Experts of a small language model: 32 GeGLU neurons an expert, a variant of Adam for the experts.
Below are experts of layer 6 (counted from 0) of a mixture-of-experts language model. Rows are named router (the router's row for the expert), gate (a neuron's input weights, with its number), up (a neuron's input weights, with its number) and show model dimensions 0-191. Each number is 200 + 20 x the weight over its row's rms, rounded and kept within 0 to 999.
Before each expert's rows: a language model's description of what the expert responds to. This comes from a sample of Wikipedia text that the model never trained on.

# expert 23
What it handles: Determiners after a preposition or verb in running prose (the, a, this, our), and "of" in set phrases like point of view.
router,232,190,174,235,164,176,184,194,197,221,250,193,202,214,241,164,176,189,221,171,212,195,210,190,198,221,204,195,196,219,218,212,216,183,214,221,195,229,237,183,227,184,204,233,206,165,219,227,192,220,203,210,226,216,203,186,185,206,229,163,234,194,211,220,164,148,202,230,173,189,216,208,175,197,210,215,161,204,190,194,172,191,206,190,188,215,201,189,220,218,193,218,194,206,192,209,167,211,216,193,222,190,170,212,193,194,222,198,231,240,195,187,196,184,224,207,175,181,222,217,184,206,200,218,181,166,182,212,193,220,178,227,204,213,224,212,196,190,172,216,231,229,176,162,195,237,228,193,204,215,206,182,180,189,193,227,200,237,238,187,194,228,182,209,198,195,187,233,182,197,229,202,210,212,231,171,219,217,202,172,194,225,193,190,207,205,212,165,192,205,212,214
gate0,236,205,175,213,213,219,211,187,211,196,191,203,206,216,207,253,168,214,210,206,197,214,214,171,175,218,215,182,182,235,222,236,199,198,189,220,206,231,205,177,194,174,211,221,168,225,219,191,196,235,220,179,205,182,198,224,213,186,213,190,233,188,189,211,201,206,212,204,189,207,241,207,201,177,188,186,184,200,214,219,236,199,198,160,202,211,181,221,196,192,239,209,206,203,165,173,203,172,156,185,210,198,176,198,200,189,212,205,191,205,200,194,185,202,207,237,235,183,214,196,184,194,182,185,195,205,194,187,158,228,242,184,213,231,204,205,211,193,208,197,215,194,193,212,176,160,219,174,199,176,174,161,203,208,179,201,210,228,191,176,162,200,238,188,147,212,213,173,216,190,210,177,168,182,197,222,212,210,227,160,185,245,210,231,220,199,218,219,177,210,187,229
up0,239,211,169,210,215,221,214,192,222,188,233,199,201,202,217,242,173,215,178,213,212,171,210,169,180,240,228,210,196,232,218,229,201,215,200,206,196,245,188,218,197,186,194,215,171,228,224,195,198,214,242,180,227,168,181,232,211,181,212,194,248,213,221,211,198,197,184,192,202,196,198,181,183,195,227,181,184,211,216,196,215,193,208,165,211,202,191,240,191,204,231,202,207,172,187,178,204,176,182,176,227,216,174,206,194,228,195,199,200,210,211,171,191,192,221,197,221,181,211,227,216,200,186,203,225,189,194,189,192,213,197,173,228,222,205,232,212,186,181,175,241,224,195,189,189,175,236,186,200,182,193,156,186,205,193,224,200,215,212,148,188,214,221,206,168,209,203,187,179,237,237,193,168,189,221,203,213,216,232,186,209,226,216,234,208,182,214,222,176,223,189,208
gate1,203,171,229,224,201,180,194,213,206,190,228,203,175,188,189,183,196,210,181,194,202,225,182,192,175,197,179,174,224,223,201,224,200,207,189,206,183,188,200,226,186,195,203,220,162,214,198,210,189,206,202,244,196,233,216,182,216,183,204,211,171,200,203,193,185,195,213,206,229,205,144,179,228,204,212,189,218,216,173,210,175,160,199,181,226,199,226,189,204,186,193,204,215,188,209,229,182,224,228,203,197,209,202,243,224,190,248,164,189,243,196,209,222,185,215,208,209,212,160,189,190,154,204,208,209,181,170,202,222,186,205,222,164,194,207,183,183,197,185,209,163,173,223,239,210,175,220,208,190,225,243,188,233,217,190,187,226,215,183,185,175,186,160,237,222,186,219,172,167,202,187,228,181,220,204,184,192,216,221,185,182,182,202,230,204,226,211,165,219,187,207,201
up1,187,215,177,194,188,195,188,216,210,208,179,201,227,236,202,195,201,203,221,186,220,151,211,206,209,181,243,250,169,165,192,184,191,173,181,199,211,194,175,218,214,225,215,196,220,210,204,198,217,206,209,167,205,188,195,215,221,191,175,190,208,237,201,227,201,185,192,183,167,171,224,238,189,208,194,192,208,189,218,185,230,205,213,209,158,198,190,209,214,231,212,192,171,237,201,175,218,194,181,221,213,208,200,182,179,211,134,218,217,181,212,175,203,179,144,185,203,195,241,208,235,190,200,207,191,208,207,203,193,207,176,199,226,192,210,176,203,216,206,163,244,188,200,173,219,241,173,197,220,175,190,199,196,181,229,182,198,192,218,198,203,216,214,192,194,185,186,221,203,200,218,170,230,202,193,214,247,228,195,232,202,222,204,204,167,178,200,232,208,220,212,196

# expert 27
What it handles: Mostly "the" after prepositions like at, from, during, plus heading == marks, list dashes and infobox field labels like Occupations:, Spouse:.
router,217,189,202,211,216,194,203,206,182,217,219,200,195,233,202,183,230,239,211,182,195,181,230,232,193,197,207,156,195,178,204,199,186,199,205,165,216,184,187,212,201,200,209,193,176,216,196,214,238,188,219,215,205,173,184,200,219,216,198,233,218,203,172,216,202,168,213,171,171,201,216,195,191,208,174,246,199,217,217,193,178,232,222,235,222,223,194,151,194,214,230,211,204,179,174,215,143,191,218,212,176,212,192,173,215,176,211,224,208,250,236,237,233,201,203,170,194,242,210,203,203,206,235,170,190,216,214,198,216,184,205,213,195,204,180,209,220,206,219,239,200,211,234,186,223,188,202,202,182,204,203,187,215,231,186,208,206,192,223,175,194,221,193,200,239,167,227,218,208,217,200,216,185,223,204,175,199,184,194,234,176,226,214,211,215,208,215,174,210,221,161,199
gate0,208,192,178,201,210,181,203,160,198,196,211,190,200,196,207,199,177,225,191,174,193,233,204,218,194,201,221,222,219,212,216,216,190,194,195,182,165,200,186,216,219,182,225,223,189,192,211,185,214,233,234,167,236,220,215,189,225,176,202,178,240,213,169,202,179,171,178,239,198,195,185,173,204,215,214,165,206,194,172,170,181,157,178,191,208,203,209,195,172,161,221,232,158,168,177,229,186,203,225,199,193,180,184,191,185,173,219,198,222,227,205,225,225,202,212,201,203,202,181,203,185,257,202,152,225,223,193,213,238,185,228,204,195,189,186,220,210,186,173,199,196,197,170,220,221,224,171,188,185,201,162,192,207,226,209,165,177,235,217,192,214,196,198,177,178,185,209,173,219,196,178,174,197,206,203,206,193,189,196,205,206,219,221,212,199,219,186,187,167,202,160,222
up0,208,208,208,201,181,184,179,214,246,219,211,192,168,177,220,203,199,171,201,215,188,225,182,206,206,247,222,163,195,181,169,196,211,205,230,174,183,189,214,209,191,231,221,215,228,208,165,212,205,267,202,209,215,188,231,201,183,218,199,217,172,145,186,210,168,196,154,192,235,231,196,220,199,192,217,206,218,208,220,206,185,187,194,207,203,182,217,216,205,215,178,180,220,205,202,234,213,208,181,184,197,196,211,226,214,221,197,223,241,211,190,188,205,167,194,136,181,199,181,184,204,184,215,207,231,192,208,185,201,189,178,184,195,222,208,191,203,188,195,194,186,207,237,210,185,189,197,205,147,188,192,200,179,183,200,202,228,165,188,165,200,211,182,190,190,210,200,169,214,236,185,175,195,183,227,181,195,193,167,218,191,191,191,216,188,186,163,214,208,185,211,168
gate1,192,177,223,189,199,223,186,177,211,231,223,230,214,194,217,181,149,170,235,214,213,183,189,175,159,198,197,228,197,234,190,188,206,197,215,201,199,161,242,201,192,220,181,253,191,242,205,220,209,198,210,235,180,202,221,208,202,222,182,186,225,185,212,230,204,200,169,185,167,203,199,195,207,210,191,207,211,220,193,182,183,202,194,190,195,228,209,203,175,199,173,218,217,179,149,184,175,184,181,193,183,180,201,214,196,214,212,219,246,190,224,201,190,176,214,180,199,163,198,178,203,210,216,211,196,210,230,205,180,196,169,198,203,209,221,208,197,197,181,229,229,213,231,201,200,189,196,212,179,167,174,237,194,203,199,251,193,205,218,166,171,191,231,190,207,212,206,204,226,175,199,182,180,197,209,196,204,226,179,193,246,180,187,176,205,177,172,156,186,197,198,190
up1,177,169,208,214,206,172,218,194,202,189,198,192,203,219,211,225,196,189,184,193,216,207,252,251,193,217,206,187,202,234,173,238,181,203,224,207,183,199,198,223,227,209,245,172,213,171,185,188,157,213,182,224,227,179,185,190,211,166,212,208,176,220,184,172,182,233,184,201,222,188,198,188,191,236,189,209,193,197,211,207,209,191,173,186,197,198,227,176,207,212,192,226,210,178,205,219,201,226,206,190,168,189,221,196,195,234,261,226,206,245,157,186,205,219,208,213,193,199,216,209,174,183,184,193,200,225,157,224,190,239,221,225,199,185,204,192,208,211,233,201,185,210,181,196,215,200,198,191,173,189,224,196,198,189,241,177,185,205,180,199,198,206,149,213,201,193,249,168,183,211,213,193,206,174,189,187,181,195,231,176,180,196,204,201,197,189,193,225,210,175,216,201

# expert 41
What it handles: Region words (Central, North, Western), "of" in institution names, list dashes, table pipes, and infobox labels like Country:, Headquarters:.
router,202,224,173,189,205,203,204,169,212,199,189,199,181,227,202,220,219,198,172,200,166,218,193,232,208,183,194,225,189,225,187,217,181,221,193,182,231,195,180,183,219,190,199,217,170,181,180,214,220,171,205,187,218,176,175,209,189,232,177,229,168,207,177,224,230,179,208,217,180,194,191,212,165,188,211,224,154,195,222,233,187,211,236,181,249,209,204,209,235,212,205,228,186,181,202,213,196,178,206,199,204,220,178,198,235,194,187,227,202,223,158,181,191,206,227,181,210,210,185,196,224,197,227,205,196,231,197,181,159,176,177,197,244,210,226,197,229,193,208,175,232,198,217,211,208,206,197,211,245,182,193,203,165,209,174,176,216,192,185,190,183,227,194,233,229,209,189,168,187,182,208,227,214,239,195,230,217,215,195,221,225,189,196,176,219,183,173,210,205,228,198,189
gate0,211,200,198,212,192,203,196,185,219,195,176,200,213,205,202,206,198,205,222,205,186,212,184,179,220,261,218,237,176,176,189,205,191,186,200,239,200,223,169,201,229,223,210,232,164,202,220,220,192,204,177,180,221,232,194,180,198,217,201,199,225,188,223,212,192,213,182,179,190,235,199,216,231,186,213,192,202,191,167,201,213,181,145,184,224,187,226,187,200,174,238,204,202,227,216,197,197,196,212,212,178,208,211,206,221,247,180,177,201,218,169,207,190,226,182,228,176,192,213,204,198,183,222,246,204,230,209,192,227,199,190,196,202,226,206,200,214,181,240,179,213,192,221,211,225,214,202,240,196,211,209,206,230,179,180,191,188,219,226,202,223,228,193,185,212,191,219,226,196,170,192,225,198,158,228,208,219,226,149,179,163,212,225,186,190,224,204,246,189,224,215,193
up0,232,217,200,205,207,242,204,213,217,206,207,194,211,208,180,213,217,179,208,209,224,160,228,190,192,160,184,172,189,181,199,182,164,208,195,166,187,212,192,199,172,172,156,157,204,238,195,165,215,205,229,202,194,168,210,209,203,188,207,189,176,173,220,194,196,169,198,210,212,182,211,201,222,210,194,177,210,202,207,192,223,192,217,203,194,193,137,219,195,222,174,223,185,211,157,237,182,195,202,204,206,211,212,210,176,182,211,217,184,171,227,178,196,184,188,206,206,176,176,206,184,178,189,183,196,179,224,221,189,190,207,206,166,170,182,219,236,216,199,193,194,223,203,197,184,189,232,184,206,214,183,173,159,229,247,202,191,177,186,161,216,183,225,204,193,203,183,198,193,217,190,192,192,232,161,190,181,196,234,215,212,198,174,181,175,159,230,171,202,184,191,203
gate1,163,210,218,185,217,201,178,185,194,202,221,171,196,174,190,184,215,240,223,188,185,197,173,191,223,183,222,180,192,232,216,178,194,199,192,207,215,205,177,221,191,228,168,204,188,205,161,208,175,219,198,201,207,212,229,207,188,195,227,199,192,209,225,155,203,187,206,182,174,168,196,153,194,180,175,207,176,183,166,181,157,232,213,210,221,207,213,195,220,215,244,207,227,172,193,206,209,208,190,228,219,196,196,190,155,215,242,187,164,207,194,168,203,208,220,244,181,208,194,237,184,194,233,184,237,202,211,216,182,181,192,240,189,182,193,152,220,217,206,185,230,231,204,209,203,182,230,190,228,215,207,194,183,196,202,223,201,205,183,197,176,181,183,210,166,209,159,216,205,183,177,226,200,194,191,198,195,210,187,201,214,221,179,203,197,193,221,207,194,174,170,175
up1,180,164,195,193,200,221,202,189,164,188,216,187,172,186,200,215,187,177,189,168,203,185,224,196,214,208,216,188,168,206,203,167,212,228,204,211,179,228,222,162,207,173,214,214,181,196,226,194,189,169,194,165,169,178,181,195,237,181,187,205,185,263,198,178,216,235,209,175,231,194,193,201,197,185,146,201,201,182,183,240,212,191,204,201,206,179,185,192,183,195,186,222,252,176,196,186,204,218,189,182,234,223,176,176,184,189,202,225,197,190,196,233,185,202,188,174,206,173,195,187,184,217,200,241,230,203,189,208,193,197,210,218,200,185,219,166,231,193,200,223,197,232,238,237,192,225,192,210,179,211,198,211,185,259,208,194,192,204,182,223,217,230,185,200,223,193,202,215,170,198,170,208,205,213,196,203,224,206,197,184,191,215,195,177,208,221,196,187,201,175,237,231

# expert 30
What it handles: Inner pieces of foreign personal, brand and club names, e.g. Internazionale, Mitsubishi, Humberto, plus loose table numbers and list dashes.
router,171,227,177,231,232,210,227,156,233,204,200,222,239,198,216,197,195,200,169,194,213,185,194,215,219,229,212,174,189,183,193,235,192,184,215,219,243,195,170,173,184,215,231,225,204,218,217,199,189,221,201,198,202,227,222,186,202,194,220,204,222,197,171,199,155,241,223,183,190,187,179,221,231,204,193,177,200,166,179,189,172,236,230,216,197,201,210,180,188,194,235,212,218,234,192,199,184,219,200,184,192,177,218,197,191,171,183,231,189,185,192,193,203,214,224,220,203,176,233,226,236,197,199,224,206,210,217,170,210,186,211,239,185,199,184,170,174,233,205,197,197,190,204,165,208,162,233,205,231,173,160,210,210,164,238,203,215,177,199,186,205,220,207,198,194,210,208,192,213,173,212,204,206,201,194,219,191,187,209,191,192,188,164,187,202,200,194,189,199,151,196,222
gate0,226,185,206,191,203,240,182,212,175,195,245,203,194,184,199,252,218,173,188,193,181,209,186,195,203,197,172,200,194,226,221,210,216,216,194,192,197,182,168,166,201,202,214,215,161,202,139,184,191,197,176,195,196,200,198,203,189,202,221,231,207,225,192,195,217,185,239,210,206,190,172,194,183,140,172,221,185,161,211,198,198,208,176,187,190,193,213,196,233,229,205,169,186,223,200,160,188,203,178,190,198,204,177,212,174,178,177,194,160,219,203,167,222,213,213,186,187,194,206,197,209,229,239,165,190,206,186,196,207,164,195,221,189,198,178,227,201,190,185,217,196,231,194,166,206,224,204,203,219,218,233,214,210,201,205,179,182,205,169,202,203,194,221,161,208,192,195,172,203,205,198,198,192,200,218,181,196,218,202,209,236,199,193,200,204,233,242,220,239,165,240,216
up0,200,212,187,192,180,201,215,187,231,227,175,206,185,202,179,207,165,213,226,220,239,236,160,189,190,181,185,208,202,173,184,204,148,166,213,223,180,191,250,234,199,185,198,183,228,194,197,212,226,205,241,182,251,239,179,220,197,190,196,193,166,177,203,196,193,195,174,199,190,222,205,202,210,199,183,225,193,209,184,184,210,188,202,226,193,219,197,217,164,186,211,232,201,188,214,207,232,206,234,207,209,213,201,202,202,212,214,178,213,181,220,237,182,211,211,196,219,218,172,180,166,171,196,208,208,201,200,193,196,208,219,181,249,204,223,192,189,189,179,209,207,166,213,241,212,175,204,233,190,169,171,170,203,186,215,203,206,191,203,180,192,202,204,205,221,215,154,227,186,188,180,208,210,183,149,190,185,187,206,183,197,223,186,237,206,211,193,161,202,214,177,205
gate1,193,189,187,187,200,224,250,184,208,203,195,205,215,192,174,204,195,195,212,215,233,164,188,231,239,205,226,191,185,215,171,193,215,183,176,250,190,216,203,199,237,196,217,173,182,187,173,201,244,180,203,231,173,209,207,195,224,188,189,203,185,232,159,214,168,227,220,172,220,239,189,196,173,218,211,207,219,220,208,205,216,204,157,199,245,209,199,204,245,210,190,204,212,167,206,192,189,205,175,206,190,204,187,182,180,180,206,201,183,203,196,195,202,226,229,186,204,243,222,181,222,182,205,210,213,189,223,182,185,194,190,201,193,184,202,165,169,199,189,228,183,200,212,206,188,201,194,238,206,236,189,242,209,211,213,181,204,225,191,200,172,226,178,206,220,169,197,193,204,242,171,184,218,217,203,190,187,233,149,236,194,201,203,203,214,183,226,182,194,194,216,190
up1,229,201,210,177,199,219,195,219,195,178,214,201,218,225,186,189,179,198,203,193,186,229,192,194,197,206,153,207,192,206,195,185,197,210,228,194,170,193,201,216,168,206,210,195,206,198,221,191,161,222,209,183,241,248,166,193,190,216,215,186,198,180,248,201,209,187,199,178,196,184,162,199,200,239,180,194,216,198,226,210,184,182,205,217,167,201,191,173,184,183,211,162,232,214,201,210,192,220,205,188,201,150,234,213,198,197,205,212,196,189,233,197,225,220,192,185,179,175,186,245,189,207,191,198,208,217,183,200,203,194,236,226,209,176,180,186,218,178,212,165,169,191,191,153,188,205,226,157,199,179,204,202,180,202,182,205,244,192,216,195,201,189,194,220,188,251,211,212,215,181,233,163,214,227,188,181,181,220,223,166,180,195,188,161,218,230,223,203,218,213,198,227

# expert 32
What it handles: Consonant-heavy pieces inside rare words and foreign names, e.g. By|z|antine, mal|nut|rition, Kamensk-Sh|akh|tinsky, tri|k|etides, erg|oline.
router,156,201,174,186,181,200,218,222,210,173,190,165,229,204,240,183,191,220,208,196,197,207,209,191,180,187,210,186,204,198,238,203,188,196,223,223,209,180,185,200,204,237,217,228,199,204,210,190,222,217,221,216,220,235,173,239,181,220,200,212,180,241,144,170,189,212,222,168,202,212,192,177,212,171,221,185,211,168,198,207,193,200,212,193,227,191,198,235,168,199,160,181,213,201,185,195,191,223,179,181,180,239,225,204,195,215,175,201,166,205,212,206,190,221,192,185,200,238,223,209,231,219,212,183,226,198,193,194,212,188,192,159,182,174,199,186,213,225,195,172,190,199,199,211,212,186,186,205,164,164,245,184,209,209,210,174,208,174,200,186,234,196,191,179,173,231,206,202,169,180,184,217,210,186,208,204,209,235,203,181,195,173,179,203,230,186,174,191,168,181,168,218
gate4,173,191,205,195,205,193,222,211,205,216,225,169,193,179,173,234,201,199,206,169,181,237,159,189,219,216,210,199,208,177,188,221,183,225,224,192,195,185,196,200,196,177,188,215,189,237,156,225,203,176,198,240,233,218,170,220,208,178,219,185,208,240,205,151,224,204,219,168,186,194,207,218,228,189,211,157,196,217,195,220,168,167,234,200,195,186,195,171,167,223,197,176,226,221,212,191,213,205,183,227,170,194,202,225,210,215,202,217,189,191,185,213,206,194,176,191,202,193,209,227,188,180,203,214,210,203,206,184,184,220,211,203,214,244,175,186,200,222,212,185,177,173,197,193,196,176,187,210,198,215,213,188,212,172,181,191,208,242,182,184,218,187,193,223,194,182,230,224,185,164,201,228,228,236,206,229,216,200,238,209,200,206,220,191,231,167,159,238,201,204,181,200
up4,181,198,221,187,208,232,227,228,212,186,247,161,233,198,212,173,167,219,168,178,179,229,154,221,207,200,195,221,215,189,189,216,187,206,228,177,208,165,222,204,190,213,205,244,220,193,194,221,171,195,198,237,199,203,162,175,190,166,210,220,202,237,218,177,184,214,212,198,200,195,190,250,225,177,184,161,162,199,179,181,173,186,235,202,204,204,191,188,179,215,213,176,213,196,192,155,230,181,199,212,192,206,193,232,176,208,186,187,174,169,218,192,190,197,195,201,183,203,214,225,190,186,188,193,203,193,207,171,192,181,189,187,207,231,170,240,188,218,202,162,179,190,172,202,214,172,201,215,206,174,210,219,213,158,175,183,192,217,191,194,195,182,200,189,194,185,198,196,192,185,212,220,196,213,185,238,189,204,213,185,213,204,208,189,229,182,178,201,196,214,156,216
gate5,205,180,192,217,228,209,175,178,231,180,191,165,207,205,194,175,201,222,214,208,207,188,246,211,202,191,228,167,211,191,212,202,215,210,175,185,182,177,208,217,200,201,191,211,218,200,215,251,201,185,200,175,183,161,217,219,212,216,216,194,191,205,227,174,178,177,183,223,194,194,211,203,213,203,182,197,203,203,205,229,225,226,213,187,193,229,200,210,206,210,194,233,215,177,220,208,218,211,207,249,214,224,201,168,233,211,204,193,224,164,190,218,193,168,177,234,160,201,211,189,221,166,209,148,196,216,168,203,211,175,223,233,189,228,188,176,204,199,213,218,237,177,179,199,244,205,200,183,179,212,233,180,196,182,198,194,248,194,171,193,206,180,181,226,211,228,230,216,171,197,182,181,231,240,191,167,206,205,215,200,215,209,197,208,205,193,224,222,190,200,236,202
up5,201,204,178,206,224,196,186,162,222,201,184,169,207,205,202,174,166,200,202,193,218,198,219,191,187,194,231,184,274,164,216,214,227,197,194,193,196,184,159,185,211,187,200,241,203,201,217,195,204,194,191,189,193,206,230,205,193,229,226,195,175,189,209,162,172,224,226,203,198,199,179,184,208,218,229,195,200,175,202,200,222,242,186,187,199,209,217,220,182,188,183,215,213,206,220,209,219,228,191,198,219,231,228,178,213,202,208,195,182,202,203,211,216,194,189,213,195,194,204,206,217,201,228,169,228,207,161,222,192,186,222,201,181,209,215,166,195,198,197,221,247,162,171,177,206,193,179,210,197,170,220,205,213,178,182,230,228,183,194,228,241,160,180,231,229,224,222,197,183,182,175,145,220,228,190,177,216,201,199,181,195,196,189,216,192,172,205,201,179,169,182,227

# expert 38
What it handles: Table pipes and words in music or film reception sections: review score tables, chart positions, Rotten Tomatoes ratings, Length:, Billboard.
router,197,179,212,185,213,205,164,229,198,211,212,197,184,161,174,178,177,189,228,197,196,187,194,198,212,170,225,186,185,192,225,206,244,191,168,186,191,191,229,237,208,212,195,223,190,199,182,208,175,154,200,207,199,179,195,206,210,215,238,178,179,212,207,160,190,201,215,150,210,192,216,177,204,192,187,160,189,187,187,194,209,179,221,211,214,182,191,216,200,210,180,181,237,192,215,197,180,202,174,193,208,218,173,243,212,202,202,178,183,189,224,221,238,172,196,187,206,202,222,214,177,195,189,210,211,243,190,210,161,186,225,219,221,231,193,192,204,198,197,230,180,195,186,169,199,196,201,197,187,185,225,231,163,203,167,217,196,234,185,234,207,188,233,193,197,185,163,235,175,186,196,225,225,196,229,202,170,232,220,198,189,219,173,200,200,238,208,187,191,201,182,239
gate0,180,180,231,178,198,230,169,181,230,185,234,221,182,204,185,207,171,167,174,198,199,227,228,203,186,248,189,191,173,185,199,205,195,176,211,217,200,169,213,208,191,212,197,185,194,187,182,186,187,161,165,187,221,224,186,219,206,186,173,188,243,191,217,187,188,191,194,201,214,204,214,207,196,234,221,205,212,164,196,157,198,202,197,199,179,179,230,204,203,185,187,211,208,188,206,196,179,192,172,174,175,157,188,219,195,228,237,206,204,211,197,187,190,185,204,203,186,190,162,223,225,155,216,219,189,220,201,217,210,214,203,179,202,210,226,245,175,224,209,242,202,183,227,184,181,224,199,201,206,192,184,208,205,234,224,210,168,200,191,215,236,222,169,207,244,181,222,192,184,174,199,171,181,184,205,165,180,202,171,188,203,228,195,209,170,164,198,208,207,187,171,199
up0,199,225,207,190,185,235,194,188,186,166,212,180,188,206,200,196,174,203,165,199,180,215,207,198,229,214,188,201,203,181,194,231,232,206,177,222,211,186,193,214,191,230,166,178,212,182,213,194,219,193,189,199,185,209,224,196,168,203,225,202,222,171,193,161,215,182,181,183,227,222,205,246,207,182,186,194,199,175,204,176,195,217,229,226,216,200,176,221,200,191,232,199,201,197,184,196,201,188,152,203,179,194,182,204,205,222,198,233,181,197,219,184,211,187,199,201,193,162,185,188,248,180,214,215,219,228,230,216,179,198,196,159,215,197,162,239,176,209,216,231,220,213,217,184,187,216,196,175,197,168,161,225,194,230,207,200,159,179,210,213,204,218,189,172,254,164,211,210,163,181,179,199,195,178,212,181,173,194,193,199,199,184,196,209,152,169,181,198,201,215,181,224
gate1,195,172,172,167,225,204,214,197,177,227,207,246,208,197,212,203,191,249,195,225,176,199,206,195,226,197,205,183,239,195,185,217,223,163,198,204,211,227,205,203,222,219,167,214,226,208,194,192,196,200,225,189,220,201,203,166,193,205,221,226,187,173,189,177,173,205,204,207,207,184,211,178,137,201,201,213,235,185,208,200,194,204,186,195,192,220,203,168,215,177,241,198,217,217,221,174,168,168,213,192,215,200,192,161,207,215,186,182,184,230,181,169,202,223,167,236,203,194,201,148,203,222,186,219,200,221,183,173,221,207,212,192,245,203,178,193,221,186,210,214,206,204,189,172,215,203,186,190,170,195,228,182,162,185,190,205,183,152,166,247,224,211,227,198,177,207,196,216,186,185,229,190,212,179,164,205,209,204,189,211,193,198,216,197,205,201,186,189,186,212,179,192
up1,215,222,195,201,189,232,187,179,199,198,225,213,190,186,188,161,206,202,210,216,190,174,210,169,207,185,231,179,200,223,225,171,190,220,215,185,172,181,152,220,209,175,198,223,190,186,202,235,191,236,200,214,201,197,191,203,205,195,197,212,220,250,202,230,226,185,182,180,174,192,192,155,207,187,209,196,180,202,184,215,192,211,221,196,196,206,182,229,217,219,179,176,168,199,208,217,207,182,197,178,194,204,213,180,182,199,181,186,241,190,193,189,193,196,216,207,191,206,224,210,252,238,206,191,245,179,225,187,206,209,216,172,218,187,220,213,180,192,223,231,197,209,213,249,160,198,173,200,206,225,191,203,199,210,199,180,233,216,242,185,190,195,207,197,192,155,203,191,228,206,237,247,224,186,240,200,216,204,183,218,197,245,206,189,226,192,179,216,202,223,228,204

# expert 48
What it handles: Short lowercase consonant-led pieces inside longer words, often after a prefix, e.g. surplus, typefaces, Pilgrim, mitochondrial.
router,185,246,179,179,198,205,239,177,196,180,195,182,215,204,161,173,164,209,233,203,172,207,216,169,223,223,209,200,197,180,212,220,195,157,203,208,200,209,208,183,158,190,209,193,207,202,208,176,195,196,189,201,214,224,217,195,200,207,204,158,165,215,207,168,191,209,231,214,199,190,185,165,224,226,222,193,203,195,198,160,177,192,210,204,203,181,202,214,188,213,205,219,222,218,195,203,201,205,149,179,185,181,207,218,171,212,185,226,173,192,194,206,212,247,207,199,225,213,192,200,221,224,234,194,223,182,201,223,218,207,205,190,193,171,186,195,175,230,164,222,194,179,233,173,165,217,214,225,213,185,191,205,207,180,238,215,187,204,191,200,235,206,251,204,180,210,202,198,217,187,213,192,221,194,214,214,222,215,211,197,157,168,162,248,194,198,170,185,184,216,206,226
gate3,232,208,196,200,231,201,198,196,172,200,192,208,234,197,181,202,207,196,182,205,200,170,193,197,223,216,224,189,188,178,202,218,221,182,218,225,204,179,161,145,177,197,209,189,210,201,202,230,222,216,203,186,192,185,221,181,162,185,210,176,175,188,190,178,169,200,206,176,186,198,196,197,228,207,201,170,217,165,235,173,230,205,200,194,244,204,237,216,219,206,184,155,179,229,163,226,216,196,164,221,180,165,190,194,191,171,208,217,180,166,199,186,201,227,213,188,208,209,170,182,158,202,208,196,216,169,210,169,195,169,195,184,200,171,190,229,195,201,174,179,167,187,179,204,186,199,209,195,218,177,162,207,190,192,223,217,222,192,211,199,205,245,218,170,204,214,218,204,238,181,217,194,229,193,206,202,192,198,211,227,199,181,214,228,186,190,202,165,169,213,182,231
up3,167,213,192,173,221,176,197,209,202,240,180,195,202,194,208,200,203,169,219,198,135,177,127,177,209,185,202,170,203,192,205,182,194,227,194,196,221,199,215,173,196,203,224,198,212,228,212,191,191,168,205,209,213,202,162,221,217,161,203,179,191,217,200,191,227,230,207,206,191,161,202,235,205,202,213,186,163,201,188,196,193,226,196,215,184,191,198,213,204,166,211,172,223,209,197,195,201,159,242,228,214,205,175,211,180,205,179,224,220,223,197,182,244,171,181,189,189,214,206,182,229,208,200,223,194,172,207,201,202,195,222,193,191,212,192,194,204,202,198,186,201,211,185,217,173,163,194,234,171,212,212,177,222,194,193,210,228,220,143,227,194,194,208,213,170,199,207,203,214,217,184,207,199,203,211,218,224,205,169,184,190,214,245,168,207,161,215,197,182,199,184,226
gate4,187,186,174,179,185,198,173,209,172,192,186,203,213,188,206,204,211,205,213,211,209,234,229,125,221,204,165,210,217,171,188,200,187,255,184,214,196,204,172,181,197,233,181,190,190,183,199,197,194,192,193,204,201,216,182,213,189,210,234,194,206,205,233,215,194,202,203,224,215,221,181,183,208,209,216,197,218,187,199,186,182,197,218,190,192,177,168,210,180,183,204,182,188,228,174,176,221,184,192,230,200,194,165,168,202,243,220,218,174,199,209,205,154,229,206,190,185,209,191,170,209,228,211,221,203,225,194,189,187,232,197,184,199,182,186,202,182,204,166,224,178,154,180,194,142,223,200,236,206,186,189,189,170,186,202,218,228,196,192,186,240,223,207,223,190,160,211,210,257,191,205,176,215,184,228,212,201,190,220,205,201,204,204,220,203,208,192,236,193,209,179,215
up4,149,216,191,181,185,218,217,216,192,212,217,237,209,185,215,181,186,221,200,208,186,227,196,217,182,205,196,187,197,195,230,228,213,183,177,208,194,231,176,202,177,194,209,200,256,194,232,225,165,207,211,195,204,207,205,205,239,218,205,225,208,189,190,212,203,177,229,199,173,227,196,184,205,200,191,173,181,211,178,192,189,194,221,168,234,180,186,209,184,194,172,206,207,169,225,235,207,173,229,178,224,224,214,173,187,192,212,233,205,154,183,242,193,193,159,215,198,189,220,225,200,210,206,170,180,217,187,206,216,197,203,203,136,208,172,187,209,202,222,185,204,227,171,209,217,166,207,171,221,237,226,209,238,219,162,197,195,161,189,193,197,179,205,208,192,189,175,227,198,194,202,204,223,173,180,179,220,170,206,209,209,208,214,193,190,179,209,198,169,182,204,192